Below are experts of layer 7 (counted from 0) of a mixture-of-experts language model. Rows are named router (the router's row for the expert), down (a neuron's output weights, with its number) and show model dimensions 128-255. Each number is 50 + 10 x the weight over its row's rms, rounded and kept within 0 to 99.
After each expert's rows: a language model's description of what the expert responds to. This comes from a sample of Wikipedia text that the model never trained on.

# expert 15
router:54 56 34 56 53 58 60 68 61 53 37 29 41 31 56 48 52 55 43 38 43 46 65 39 65 51 46 52 46 44 32 64 45 40 64 52 43 54 63 55 66 34 48 56 55 61 54 54 48 52 33 66 37 61 32 55 44 45 53 41 71 54 56 58 56 52 32 39 57 51 57 51 40 66 45 48 37 35 25 43 56 47 44 55 62 54 55 40 41 45 68 42 29 41 53 46 49 45 58 67 45 66 53 56 53 44 60 64 39 62 63 36 59 57 47 71 47 61 64 43 69 42 43 43 59 69 51 52
down0:71 32 35 42 24 38 41 55 46 51 58 44 36 48 42 66 54 48 73 35 61 52 47 62 57 54 56 49 74 42 48 55 52 51 55 59 63 53 64 57 47 49 45 47 53 56 57 50 53 47 43 46 48 38 47 52 47 46 68 49 64 51 60 52 44 57 19 53 35 71 56 42 46 51 47 59 45 56 45 47 30 41 76 71 59 59 46 34 54 58 65 58 43 55 32 41 52 45 61 59 49 54 48 58 73 41 51 45 46 29 68 55 48 53 55 43 43 60 28 43 47 50 49 39 60 55 32 54
down1:43 50 55 54 40 46 64 50 50 56 45 55 60 57 46 52 39 39 64 33 61 53 46 63 47 56 64 46 49 45 62 55 57 33 62 39 58 57 68 53 54 38 44 43 37 62 41 42 50 45 64 51 49 52 47 37 31 57 56 40 45 34 34 46 60 42 39 53 46 54 39 55 49 55 62 38 64 49 70 54 62 76 49 34 58 50 34 57 47 49 37 43 48 42 38 50 54 41 43 56 78 45 59 51 62 64 65 45 77 56 60 54 57 48 46 69 42 41 57 45 40 45 51 48 52 51 47 37
down2:59 55 34 53 48 41 60 50 54 51 49 55 33 37 60 47 55 52 50 66 29 60 57 47 51 57 59 54 67 51 39 52 64 45 65 22 54 37 46 53 65 46 39 48 42 59 41 44 64 57 35 43 53 39 51 58 61 52 46 68 32 36 50 44 46 51 49 51 53 71 49 43 53 41 49 48 43 48 45 45 40 57 45 59 54 34 51 41 45 42 53 54 48 50 28 50 49 53 43 42 56 70 65 69 54 37 43 57 40 47 50 37 49 48 64 57 55 60 56 64 52 49 55 49 46 54 46 57
down3:57 39 48 55 53 43 54 57 59 36 63 37 57 42 58 44 51 56 66 49 41 67 43 57 45 40 69 58 57 55 51 60 40 40 54 43 43 39 51 38 48 53 42 73 51 52 46 27 44 68 54 57 37 54 68 51 62 42 68 51 47 46 52 53 39 48 49 35 59 62 62 55 61 45 35 37 59 59 19 45 64 48 40 64 50 60 58 44 42 27 58 39 65 26 48 50 42 55 61 52 38 61 64 57 51 45 53 51 47 44 55 40 54 44 56 41 36 50 69 51 38 60 53 43 50 52 49 56
down4:73 46 53 31 46 64 44 42 49 44 40 72 47 58 50 55 44 51 57 57 51 32 56 28 63 48 59 40 60 41 56 65 39 45 34 55 45 66 35 69 48 43 50 48 45 47 52 60 42 63 41 67 53 44 42 57 37 62 50 82 60 63 53 36 60 50 55 56 49 55 59 45 47 56 32 57 52 51 48 52 39 23 61 43 52 58 54 54 54 54 39 35 33 64 66 65 36 44 68 60 54 40 49 48 63 62 32 47 70 52 40 74 50 71 51 42 37 51 60 51 52 53 52 43 44 48 41 54
What it handles: Word-initial consonant pieces. Short consonant onsets opening a lowercase word split into pieces, such as sl in slap, j in jawline, k, ch, sh.

# expert 10
router:36 53 29 53 46 40 48 53 53 50 66 66 55 64 38 54 39 49 66 56 36 56 48 52 64 46 65 69 41 51 50 50 60 45 44 68 61 50 53 63 48 34 32 38 53 60 46 39 44 56 59 66 43 40 69 56 56 33 43 63 53 74 45 53 36 72 47 53 57 49 69 56 66 59 33 35 56 59 65 37 67 50 32 52 55 45 34 54 43 53 62 42 44 47 46 51 52 39 62 47 68 32 34 65 47 38 57 36 51 39 54 57 46 46 51 36 52 20 45 49 65 53 38 56 35 45 52 42
down0:61 54 56 61 43 40 43 60 39 69 47 36 63 53 46 61 50 39 56 58 36 51 58 41 44 53 47 60 56 46 48 37 43 48 60 69 58 58 43 43 47 71 69 55 45 77 53 58 52 43 38 53 51 41 57 35 53 56 45 45 60 47 49 28 39 44 47 85 29 52 40 67 66 53 47 49 51 34 44 51 40 56 33 55 47 46 53 48 55 70 29 42 37 44 56 66 55 43 43 34 45 34 56 48 42 45 50 63 35 48 37 50 62 32 49 46 66 56 51 27 53 44 49 63 71 43 48 48
down1:45 39 42 53 47 49 44 46 42 52 59 59 70 51 29 39 48 41 69 60 44 47 58 55 36 62 33 63 69 29 46 51 44 52 48 36 51 46 44 44 60 46 41 46 57 52 28 53 26 55 33 53 44 55 32 44 46 52 35 59 57 40 52 63 43 46 41 52 56 42 52 44 60 54 45 48 51 43 48 70 61 64 63 56 29 60 61 44 56 56 56 56 58 36 54 59 52 32 30 62 57 52 57 57 62 52 55 49 59 53 35 45 59 56 43 51 57 43 51 69 48 41 53 41 61 52 50 52
down2:54 65 55 58 43 47 62 38 49 51 46 37 56 45 55 41 59 47 53 58 53 68 38 39 46 63 51 43 54 55 47 44 51 47 63 44 30 65 48 64 57 31 43 55 44 59 51 52 56 54 42 58 54 45 31 45 34 39 38 63 58 21 49 53 40 67 52 42 47 59 52 55 57 52 35 33 34 36 54 46 49 55 50 67 38 36 39 48 59 43 42 30 38 45 51 62 31 60 53 52 51 54 58 42 53 46 64 45 51 38 42 44 54 43 44 55 38 38 39 33 49 45 66 56 43 57 48 50
down3:72 50 71 58 65 66 52 53 57 48 36 49 54 40 54 47 43 35 76 53 49 56 59 45 29 56 59 41 44 54 41 69 49 33 49 54 42 52 46 41 52 44 41 33 49 58 43 41 44 61 48 63 34 44 34 42 55 50 66 35 41 45 56 48 49 61 46 21 54 55 44 38 56 47 59 61 52 51 35 65 57 56 59 46 52 49 77 52 33 48 57 65 59 65 37 45 55 63 48 48 47 51 53 63 49 49 49 39 36 55 50 50 58 41 72 61 35 49 59 38 53 54 43 54 61 43 44 53
down4:50 49 59 51 67 61 52 56 61 29 59 44 39 55 45 66 63 59 62 48 38 24 59 49 64 46 38 52 53 54 34 40 44 65 66 45 44 66 55 58 47 57 62 45 50 31 46 57 54 49 32 36 39 60 49 47 50 53 46 44 49 46 44 70 31 43 58 65 67 61 58 49 38 54 40 30 62 44 57 59 58 60 42 54 20 50 44 51 65 51 56 52 60 57 55 51 63 39 57 38 25 63 48 39 41 34 57 49 59 59 45 74 39 46 58 60 40 47 33 43 66 46 49 58 42 40 52 52
What it handles: Numeric table cells. Pipe separators and digits inside numeric tables such as sports standings, election vote counts and climate data, like "| 0 |" and "−".

# expert 23
router:55 57 45 58 44 33 54 36 45 56 33 56 42 63 38 53 61 46 60 54 32 70 39 62 43 44 45 51 38 37 43 37 45 56 45 50 44 29 49 71 65 36 28 52 44 54 53 38 57 52 44 55 42 39 60 44 60 31 57 58 61 62 43 38 45 55 54 62 49 56 57 54 58 55 48 37 50 68 54 47 48 47 41 48 47 47 53 57 48 64 53 48 62 64 36 42 46 37 55 55 73 20 37 56 42 44 68 55 47 60 55 57 37 43 41 41 70 37 40 37 59 51 46 71 58 56 72 53
down0:38 48 54 56 68 66 62 41 51 47 67 54 63 41 47 55 67 42 50 48 50 59 60 56 54 53 54 48 44 43 46 50 52 53 68 55 43 59 51 26 45 46 73 51 51 44 43 65 60 45 54 57 56 42 80 63 36 54 50 51 45 51 47 64 54 40 44 34 51 50 65 50 30 38 42 49 53 29 42 45 56 71 56 61 50 49 42 33 53 39 39 44 36 51 48 41 57 44 37 39 68 58 36 70 60 42 56 53 57 55 46 43 56 43 36 56 64 69 66 38 64 33 48 59 47 42 47 44
down1:44 43 32 56 64 72 65 40 49 49 59 59 51 48 50 57 63 50 28 55 63 52 49 38 54 61 63 58 82 45 55 46 64 47 38 58 48 33 57 69 59 45 52 50 51 42 51 47 53 27 44 47 59 54 47 56 47 58 67 46 49 47 44 50 57 36 57 37 61 48 66 38 39 46 47 38 45 39 56 50 24 51 68 49 47 50 51 54 44 46 54 54 51 58 41 69 47 46 55 56 56 60 47 42 46 56 59 59 47 62 46 40 48 56 26 47 63 48 52 41 59 49 67 41 65 42 59 55
down2:56 73 59 48 38 31 65 48 53 52 53 60 48 53 41 66 49 38 50 61 38 48 51 58 73 54 61 55 52 46 57 47 52 53 63 67 50 31 44 41 39 43 48 58 47 45 47 45 39 73 52 58 45 36 65 70 29 40 59 45 51 52 46 55 54 49 61 48 42 72 49 53 65 45 47 51 46 51 40 60 59 56 48 55 62 37 50 63 62 56 52 42 41 54 45 55 33 31 48 50 53 40 50 63 44 63 52 63 56 50 49 54 52 58 72 50 38 56 64 49 60 67 43 51 46 54 63 47
down3:40 50 51 32 48 63 49 54 48 50 44 56 52 53 65 58 47 43 47 50 29 59 55 54 51 60 66 46 57 53 61 61 59 46 47 55 32 61 42 36 70 52 32 29 27 56 54 64 34 35 46 60 54 44 53 48 50 54 46 53 48 55 46 41 56 55 37 30 30 40 46 40 63 55 50 51 28 52 67 37 57 52 56 63 44 51 39 41 39 59 36 46 57 60 55 50 42 70 57 66 82 46 46 48 52 67 49 48 43 50 50 65 40 41 46 56 56 49 46 40 64 65 53 58 52 49 51 43
down4:62 47 50 38 35 52 40 48 61 56 68 53 57 37 53 32 59 52 57 45 50 43 61 46 56 44 44 56 37 52 38 47 50 35 53 46 45 60 44 27 39 60 32 50 43 38 51 35 52 59 39 53 43 62 52 50 47 48 51 16 51 46 61 59 57 47 47 35 59 57 57 65 60 45 44 38 42 50 45 43 74 55 42 48 51 47 53 45 51 37 45 36 47 69 61 59 46 52 60 39 46 51 42 56 49 44 49 64 50 33 42 68 53 42 44 43 37 50 46 53 51 39 51 48 42 55 19 46
What it handles: Numbers in tables. Digits and numbers inside table cells for scores, votes, climate data and sports records, such as 4,538, 27.5 and 562.

# expert 63
router:54 53 31 57 66 44 58 52 45 64 50 54 41 60 39 38 72 38 56 40 63 55 60 61 54 49 39 56 56 54 40 62 41 45 39 43 55 38 29 44 46 44 50 47 52 49 58 63 43 38 55 46 35 57 46 38 36 57 48 35 59 50 53 57 51 42 35 57 52 56 60 61 42 60 68 65 42 44 29 48 52 65 42 58 43 50 39 66 61 66 50 54 37 47 41 43 36 27 70 48 41 57 52 49 49 45 56 60 56 75 42 52 50 68 30 60 36 48 44 57 59 64 39 44 51 42 41 62
down0:33 49 50 32 41 51 59 61 67 52 51 47 47 43 47 53 53 61 54 46 59 45 63 50 66 47 51 55 48 52 48 65 52 54 52 55 53 46 27 60 69 65 41 38 39 50 37 76 25 56 55 74 52 49 63 50 54 57 66 50 55 43 59 60 57 34 55 48 32 53 65 59 53 62 49 49 31 34 70 28 59 42 49 60 47 37 57 41 60 44 50 46 45 29 54 43 64 54 49 37 59 38 49 46 44 73 37 52 25 36 55 46 46 46 58 46 56 65 43 42 57 46 44 55 38 38 45 58
down1:44 69 60 64 52 57 45 31 56 43 54 64 37 41 58 56 50 67 32 59 52 27 43 51 58 41 63 53 56 50 58 48 65 58 47 48 64 62 57 41 46 29 44 47 57 44 52 58 51 50 54 61 54 53 41 60 61 46 63 54 50 34 63 65 32 50 45 45 42 55 44 63 32 48 46 59 60 33 44 44 54 38 47 64 45 47 53 47 59 59 59 35 46 34 59 68 60 38 65 39 74 43 51 54 56 63 46 42 30 50 37 45 45 61 47 60 56 45 53 68 41 50 50 59 46 61 51 50
down2:47 45 44 41 57 64 35 30 46 47 54 34 43 61 41 48 33 31 51 54 41 45 44 60 50 48 63 50 44 29 58 70 60 51 51 34 57 41 49 29 40 58 36 63 57 57 36 60 41 52 49 53 68 55 42 55 51 45 70 47 60 39 50 64 59 51 56 66 63 53 27 49 45 44 49 53 41 40 55 64 23 38 52 36 79 45 43 61 55 44 59 62 54 41 44 55 56 52 31 56 58 43 56 61 52 39 51 67 56 46 64 44 49 57 55 41 63 39 64 60 48 59 59 46 70 45 60 56
down3:44 44 58 47 53 44 45 43 71 39 58 71 46 60 65 87 41 46 57 33 44 44 51 50 42 47 50 27 53 60 28 44 47 49 58 38 45 59 67 57 64 54 36 54 60 38 46 64 54 40 54 39 58 51 51 46 36 57 44 54 53 39 62 51 62 47 56 61 36 37 54 44 58 50 45 47 40 57 38 50 50 45 46 32 57 56 60 56 56 65 22 37 45 56 60 45 53 38 54 28 59 50 61 62 36 60 49 60 38 57 49 44 43 58 41 45 50 53 50 38 46 69 57 42 53 49 68 48
down4:59 37 49 48 63 40 55 53 45 41 48 35 45 59 43 50 50 47 38 34 57 67 53 59 25 59 37 60 57 40 43 49 50 52 41 34 48 44 40 50 62 71 65 59 50 35 44 52 40 38 56 52 50 44 69 41 36 58 57 56 38 59 43 50 45 52 43 66 62 41 52 67 50 47 44 52 56 47 47 36 45 58 35 65 61 56 73 63 34 50 51 44 79 29 45 46 58 44 51 46 52 55 45 49 41 51 59 44 49 40 45 58 49 47 60 47 45 72 53 61 65 53 54 52 52 31 36 56
What it handles: Word-initial prefixes. Opening pieces like Al, Re, pre, Man, Saint, Le beginning a word or name, often in place names and hyphenated compounds.

# expert 16
router:36 44 64 55 48 65 45 41 47 63 61 62 58 36 48 69 59 56 42 68 70 49 69 66 31 44 65 40 61 42 58 38 63 66 51 69 60 70 39 42 50 53 41 50 29 58 50 35 62 57 50 50 58 55 41 62 49 63 67 33 43 68 43 48 49 52 45 47 48 61 59 50 40 47 36 39 41 62 56 67 51 44 56 51 67 55 38 48 51 63 51 56 67 53 49 59 33 40 33 53 50 57 47 61 32 54 38 43 43 47 40 49 57 49 61 41 45 44 55 45 39 39 54 52 34 39 57 49
down0:54 74 49 56 60 34 45 46 47 50 55 46 50 55 64 66 46 32 36 61 37 55 63 51 52 50 47 56 63 48 50 39 39 42 46 54 51 43 54 57 62 45 63 57 48 39 59 64 65 54 46 51 53 65 48 52 49 53 65 49 62 45 52 53 37 43 64 51 44 52 64 37 48 53 51 32 48 43 46 55 45 45 61 47 60 55 67 38 55 46 57 44 64 44 68 19 50 37 64 60 60 36 36 55 60 65 54 61 38 40 57 67 46 45 46 71 32 53 48 56 60 58 56 36 44 49 44 43
down1:61 54 38 45 54 58 56 53 37 46 55 36 47 55 48 51 60 41 55 63 28 57 64 47 37 51 49 43 51 60 45 41 48 43 55 55 38 41 43 37 45 45 46 42 51 41 45 32 46 70 49 48 45 34 50 51 29 55 48 66 56 23 38 53 63 59 64 54 42 52 68 41 67 38 65 52 63 45 50 32 59 45 47 49 44 40 39 44 54 51 58 42 54 54 59 58 46 43 72 39 48 45 45 49 59 42 63 54 67 42 39 52 41 40 43 34 47 57 55 47 63 51 52 37 44 51 51 48
down2:60 48 56 51 45 58 48 33 43 53 53 40 67 41 59 62 45 50 48 56 54 52 60 77 47 38 62 69 59 65 69 43 59 50 42 54 28 57 57 46 40 31 57 64 47 64 45 54 37 44 48 43 60 49 45 39 55 53 50 50 52 58 58 54 49 47 55 55 60 62 68 50 64 32 56 39 62 41 36 53 47 45 66 46 36 52 52 43 68 42 77 51 40 41 55 49 51 54 39 54 51 49 53 33 35 33 37 72 55 50 45 36 51 60 50 60 58 48 58 60 45 60 65 47 52 57 45 69
down3:51 61 63 50 58 44 44 50 38 45 51 64 48 45 60 46 43 54 25 49 75 63 57 53 48 43 46 66 44 53 59 41 74 44 57 39 45 44 50 66 29 43 43 46 59 60 42 32 41 51 48 47 48 61 46 47 43 58 51 49 44 53 49 47 52 66 30 53 48 60 39 47 58 54 58 43 48 52 47 50 43 41 53 54 46 41 36 70 54 59 68 48 28 46 61 74 44 59 57 48 42 64 48 69 54 43 51 48 63 39 48 43 72 47 53 65 61 47 48 60 51 43 52 56 43 51 41 57
down4:28 36 45 41 47 69 36 37 50 44 42 39 42 51 56 63 28 44 18 50 55 68 42 53 37 67 41 62 49 53 37 58 47 55 65 34 54 57 43 51 51 57 48 54 44 57 42 72 39 51 53 68 52 44 54 61 53 41 51 50 36 54 59 62 42 49 48 45 45 50 33 63 58 40 45 66 37 49 54 56 40 60 33 54 54 52 45 62 59 48 33 45 50 59 44 44 52 30 50 49 49 66 56 53 52 49 47 29 44 55 41 59 38 72 60 42 62 44 52 50 52 49 65 57 34 60 38 36
What it handles: Dates, ages, durations. Numbers and words in biographical timing: year digits, ordinal suffixes (1st, 20th), durations (years, months, days), and died, born, married.

# expert 30
router:76 36 45 39 48 52 33 71 58 36 61 47 55 45 49 47 66 46 41 37 46 43 55 34 42 58 68 51 40 47 38 41 52 43 39 54 42 51 61 54 37 61 54 47 45 40 52 58 28 55 19 49 27 48 56 65 54 44 43 69 57 30 65 62 64 28 39 39 38 44 48 57 48 52 51 49 49 50 38 57 55 62 37 54 51 46 48 55 69 38 44 50 41 57 49 41 48 30 48 51 37 60 45 36 46 44 51 54 46 51 46 39 62 63 52 61 43 43 55 59 59 48 36 44 56 50 51 52
down0:36 35 49 66 62 49 41 41 52 61 43 44 46 48 50 54 45 65 41 52 68 42 37 46 68 59 47 45 47 51 59 44 37 64 45 40 48 58 73 48 47 40 47 42 42 62 43 62 21 46 64 55 47 49 53 51 41 28 59 46 54 40 46 61 51 43 55 54 53 55 61 51 25 52 42 53 30 61 48 63 47 42 59 53 43 44 44 47 44 49 49 46 50 68 62 73 69 58 54 28 44 46 59 43 60 51 63 41 36 54 49 55 40 58 48 70 79 34 49 65 49 56 56 48 41 68 61 37
down1:47 55 46 50 50 67 59 29 58 50 36 48 61 59 63 54 46 33 41 63 40 48 43 30 58 48 55 65 45 57 41 67 67 37 65 50 54 45 61 38 60 50 41 52 47 62 51 55 58 73 63 58 50 40 60 51 46 45 60 68 36 47 54 63 40 40 60 41 48 58 55 62 49 34 43 39 52 37 38 45 39 59 61 62 41 57 63 42 58 51 52 44 50 60 53 67 42 47 55 44 43 50 45 52 43 37 68 42 57 53 42 38 24 41 43 47 48 63 57 44 71 58 40 34 48 51 56 60
down2:58 38 38 52 44 55 52 73 50 42 39 46 44 44 43 66 59 57 46 41 45 40 50 48 43 43 45 42 53 55 45 63 26 57 62 45 40 54 40 55 58 43 84 39 39 64 56 59 51 24 32 39 55 54 63 38 63 52 43 48 47 51 42 50 39 49 47 53 56 42 49 53 49 35 57 46 58 63 72 46 48 41 59 49 53 53 44 54 48 55 52 45 51 28 68 50 61 53 41 58 43 31 14 50 60 38 47 40 60 57 44 53 46 55 39 52 59 64 54 53 42 51 37 51 38 32 32 62
down3:40 38 45 61 31 56 53 58 51 34 45 42 70 40 38 58 57 78 53 61 48 52 40 57 58 56 49 35 53 59 51 44 32 44 50 46 48 28 43 50 58 45 61 46 42 49 39 65 51 58 46 48 48 58 44 55 52 58 42 47 41 31 47 38 40 31 42 54 53 56 59 49 63 33 52 52 49 69 59 51 64 48 52 37 32 44 48 39 52 40 42 47 34 45 44 48 48 58 46 46 59 46 50 52 41 63 38 46 44 46 50 44 22 45 50 43 50 60 38 39 56 52 46 42 43 60 61 44
down4:60 47 29 41 54 46 70 56 43 59 41 40 44 46 67 62 44 66 56 51 53 32 57 57 68 32 43 45 62 37 58 54 44 59 59 65 67 62 44 50 43 45 53 53 55 54 31 63 56 46 37 65 51 65 50 37 42 62 62 56 58 60 48 55 44 58 35 65 34 61 49 41 37 50 48 38 44 52 49 53 48 46 53 50 65 33 42 59 55 35 59 44 43 38 61 46 56 65 53 48 35 47 49 57 45 52 55 64 54 73 33 60 52 37 66 47 46 50 47 44 49 35 62 42 43 36 45 68
What it handles: Section and quote openers. Paragraph breaks, heading starts and opening quotes or brackets, often fused with a first letter, such as ==S, (S, ".

# expert 5
router:49 59 48 42 60 46 55 66 52 58 58 55 42 44 50 37 67 63 37 66 53 55 47 49 66 50 53 54 47 42 49 51 52 28 84 60 36 51 54 60 39 51 69 49 40 56 59 58 41 51 26 58 44 59 56 59 43 68 55 48 47 46 55 60 49 37 43 43 39 41 58 66 54 31 55 46 25 38 51 50 41 64 52 60 68 38 33 36 64 55 50 53 25 38 59 45 61 57 60 53 62 52 41 51 56 45 67 60 48 38 46 38 44 65 48 50 33 42 48 49 58 51 39 73 51 50 39 60
down0:56 60 45 44 36 56 41 59 32 48 47 36 54 38 50 32 61 58 44 56 49 38 60 42 32 57 49 45 38 45 56 41 35 51 46 42 37 47 68 37 59 42 25 48 71 42 60 45 51 40 57 41 50 64 45 58 57 44 50 47 42 44 62 63 49 38 47 29 63 49 52 55 49 60 47 46 56 56 48 44 32 41 48 52 34 49 45 51 53 61 33 56 42 40 67 71 50 49 53 54 56 44 61 42 64 51 55 51 36 53 51 30 49 25 36 63 58 43 41 54 46 32 44 67 48 37 51 33
down1:45 51 46 43 48 49 60 65 36 42 38 28 65 49 35 64 62 37 57 45 60 61 55 47 38 47 36 34 63 41 53 43 42 72 21 47 38 65 64 64 60 47 58 48 25 49 72 61 40 52 52 45 63 51 48 45 55 37 67 42 59 44 74 47 54 53 66 62 51 50 53 41 61 55 41 47 53 35 47 41 47 54 47 51 61 49 65 55 39 48 37 57 50 66 63 47 52 33 68 36 55 53 66 41 48 50 54 57 52 52 54 44 58 47 49 46 50 61 50 50 40 42 42 55 70 57 45 46
down2:50 38 58 54 25 53 55 43 57 57 50 41 73 44 37 53 43 60 44 39 62 47 51 58 57 64 58 58 48 52 47 47 62 38 51 39 36 54 39 60 38 35 54 65 66 73 58 47 74 58 33 58 59 47 59 48 49 38 45 58 52 50 65 62 50 66 55 59 40 56 39 52 39 53 48 68 50 44 56 49 34 42 52 56 56 66 60 50 57 50 43 59 31 55 61 55 57 41 47 41 47 42 42 41 41 38 44 50 57 49 36 58 41 52 52 31 54 49 41 63 48 53 65 38 37 36 40 44
down3:45 70 48 51 58 54 53 67 54 51 53 45 52 60 66 61 52 51 45 52 40 56 45 56 57 60 56 54 43 51 50 59 43 53 51 50 62 51 53 55 31 53 47 59 32 49 46 65 48 53 57 56 41 44 74 57 46 57 62 46 58 73 46 50 59 45 45 56 22 47 51 45 59 22 49 56 49 48 51 50 51 51 44 45 32 66 49 50 50 39 51 40 51 37 65 53 66 37 47 40 52 44 56 68 54 51 60 49 41 53 33 59 61 63 59 34 62 47 49 54 56 31 55 33 38 62 40 67
down4:43 28 49 50 48 64 63 49 51 58 40 59 49 46 51 45 51 48 65 40 38 62 53 80 42 64 35 50 32 42 61 59 56 51 63 66 41 62 31 61 39 42 24 54 35 37 55 59 37 55 61 52 41 56 40 63 48 51 43 33 41 44 49 54 48 56 50 46 51 40 65 72 46 60 52 49 60 54 48 54 43 68 35 58 58 69 43 37 42 65 55 36 46 34 48 47 53 39 51 58 48 47 41 39 46 47 48 64 34 63 50 58 51 67 50 66 62 52 51 51 56 38 34 34 63 44 46 43
What it handles: Lowercase word-initial letters. Single lowercase letter starting a word split into pieces, often in Latin species names or foreign titles, such as a|ureus, t|uer, s|oup.

# expert 1
router:57 52 53 56 42 71 34 38 49 60 45 54 46 44 44 62 49 51 34 49 56 60 58 56 54 38 58 55 58 56 50 34 53 78 34 73 45 50 30 58 70 62 49 59 34 59 53 44 52 66 42 50 57 41 53 54 64 49 52 55 44 65 34 57 39 61 52 29 44 67 54 43 37 52 58 26 44 42 47 34 40 44 56 64 37 60 40 59 40 66 33 34 61 50 37 48 49 37 35 51 55 19 49 52 61 39 54 45 37 55 40 46 61 43 58 35 44 52 48 36 47 64 50 54 47 46 59 38
down0:59 34 44 62 31 53 61 64 44 39 51 41 56 35 61 33 51 41 38 43 57 51 44 58 42 28 42 63 51 56 48 41 56 58 33 45 54 63 50 32 56 48 37 37 44 48 41 67 53 49 56 36 78 54 51 36 34 37 56 27 29 44 52 49 49 36 47 31 53 54 51 52 41 59 62 39 54 47 68 54 42 50 53 35 48 35 44 50 27 48 46 41 51 32 45 41 47 50 61 63 41 65 54 50 68 60 67 47 47 61 70 47 50 40 52 63 57 48 35 43 60 62 41 37 63 47 30 36
down1:53 50 48 67 46 47 50 75 35 47 66 67 48 51 48 72 48 63 37 47 50 64 69 38 45 63 46 52 34 42 51 38 53 57 40 43 57 42 56 52 45 31 59 64 48 33 47 34 48 48 63 50 47 56 61 44 62 44 58 45 51 52 34 27 51 36 40 63 33 67 31 52 55 53 44 45 55 50 42 66 26 59 62 48 51 53 51 56 54 69 52 48 67 48 46 56 50 61 52 53 46 50 57 49 54 58 51 50 57 33 65 65 47 59 31 41 51 52 55 54 34 50 29 44 39 47 69 56
down2:49 30 55 36 42 64 49 61 58 49 52 58 29 38 52 53 59 33 46 59 36 43 38 57 41 62 64 54 42 58 52 46 48 53 35 34 59 61 44 41 51 48 45 40 60 63 39 53 43 52 67 52 53 62 58 43 30 58 55 48 47 46 40 56 45 53 37 59 70 53 68 48 39 50 30 41 31 65 42 56 52 41 50 58 65 42 48 59 47 54 45 64 34 47 37 50 41 45 58 46 50 54 57 49 61 57 53 47 60 58 48 47 41 52 80 54 43 63 65 44 32 52 42 68 50 66 46 39
down3:54 41 54 33 60 49 58 51 42 57 53 53 53 46 49 38 44 51 37 31 42 57 54 66 51 48 43 53 46 47 54 38 49 28 57 33 43 39 45 58 36 21 43 42 51 51 34 20 43 38 69 49 43 44 51 44 45 42 55 48 42 59 49 40 64 44 40 42 36 51 48 48 59 52 58 66 49 34 34 55 45 51 47 54 34 52 45 57 43 65 63 47 46 53 61 36 40 54 30 53 59 40 50 34 53 60 48 32 48 37 46 49 54 36 48 42 63 45 50 31 54 52 48 49 47 67 52 55
down4:41 50 60 47 54 39 53 33 61 75 66 52 59 34 41 68 57 51 27 60 67 70 40 55 51 48 52 30 42 38 56 38 51 74 71 66 56 46 50 41 60 45 54 50 46 54 50 34 51 43 58 49 40 56 33 44 64 44 53 56 55 53 32 46 41 46 38 48 49 42 60 47 37 53 42 38 42 49 56 50 59 43 69 48 55 50 56 74 52 53 68 47 47 41 42 31 50 54 50 51 41 64 36 53 48 64 40 50 46 53 43 44 23 56 56 53 40 54 46 55 53 45 53 48 28 44 39 60
What it handles: Digits continuing numbers. Later digit chunks inside multi-digit numbers, such as decimal coordinates, years and register IDs, e.g. 1'835', 81.38'833', 2'350'.

# expert 11
router:46 35 45 67 44 45 66 55 44 48 70 31 55 48 42 37 50 40 59 28 54 43 69 53 53 58 48 45 47 54 52 53 49 35 45 53 50 35 57 63 60 48 63 48 43 53 59 47 64 49 45 56 68 56 47 30 66 46 53 50 43 42 40 63 32 55 52 40 59 68 39 40 39 48 44 44 51 43 44 51 62 46 66 52 58 53 46 34 55 46 38 41 38 60 49 46 35 54 51 47 36 71 43 36 50 37 52 52 46 40 63 43 52 47 52 34 39 55 70 59 58 30 58 44 31 37 38 57
down0:29 45 49 43 72 40 66 59 51 41 51 53 47 67 41 47 68 22 54 49 69 63 58 37 64 49 51 51 58 53 59 37 39 36 62 47 38 48 56 42 59 51 54 41 61 53 52 29 48 46 49 51 52 62 43 55 69 53 62 39 48 68 45 58 59 44 44 53 37 40 57 46 40 52 40 60 34 66 50 75 64 60 29 43 50 51 47 67 68 35 47 36 43 44 46 59 44 54 61 59 52 48 52 33 59 57 58 49 61 55 34 53 51 47 68 46 68 41 71 39 39 43 58 39 50 56 48 56
down1:43 34 43 44 57 34 62 46 56 50 50 56 42 47 41 53 77 54 59 48 32 38 58 38 55 51 57 38 52 45 37 31 61 42 36 44 53 60 66 50 49 44 39 43 35 52 63 55 59 40 57 53 56 48 42 67 43 41 39 72 47 33 58 28 55 37 49 52 49 66 16 50 51 66 49 54 34 50 42 48 53 43 47 57 63 55 58 49 63 71 50 49 49 36 44 50 40 44 62 72 55 67 42 31 49 60 47 49 53 40 53 42 42 60 42 41 57 59 46 52 49 62 50 45 37 49 46 49
down2:60 77 45 46 52 47 46 38 48 39 48 61 54 55 69 54 59 57 43 51 49 47 42 55 58 49 36 69 56 48 42 60 55 54 44 50 46 58 60 40 61 20 40 83 44 40 49 62 60 47 55 58 54 50 49 35 49 30 70 53 58 38 61 34 62 43 46 55 51 54 50 49 46 70 39 58 48 51 49 69 48 41 48 48 41 47 58 39 52 34 40 49 45 48 47 59 45 41 52 44 61 57 49 46 65 54 54 49 41 34 37 47 59 54 40 40 39 59 47 53 34 39 44 74 55 60 62 53
down3:40 46 53 63 57 52 69 43 49 42 36 47 43 53 48 46 43 65 45 58 64 54 40 49 53 53 40 55 63 49 67 40 40 54 43 62 45 55 36 44 54 55 54 61 53 54 59 45 47 48 53 51 74 71 58 44 54 52 52 43 36 55 51 61 41 49 43 56 48 48 53 32 45 48 71 53 31 50 81 50 55 34 46 52 54 50 44 50 56 62 59 47 52 42 54 33 51 63 44 63 54 38 51 65 25 54 46 63 62 67 47 52 36 52 65 49 48 39 50 54 40 76 50 43 74 54 51 62
down4:49 50 63 45 44 37 44 54 69 51 67 47 51 51 76 47 52 47 37 61 50 57 53 52 41 58 40 44 28 48 51 47 34 52 47 51 59 47 59 35 66 61 64 64 56 48 54 44 48 51 50 48 50 25 44 55 55 43 70 34 46 61 68 60 41 43 39 55 45 50 61 62 58 37 81 48 59 29 47 36 51 66 61 51 53 53 33 69 47 45 50 43 50 47 67 58 67 50 70 45 60 53 53 62 38 40 41 59 52 54 47 50 40 54 60 53 52 48 38 54 52 63 53 39 38 62 38 34
What it handles: Word-start pieces, We/re. First pieces of English words, especially We/we, re-, w- and capital W starts, as in W|arlord, ref|ueling, spec|ulation, We|ierstrass.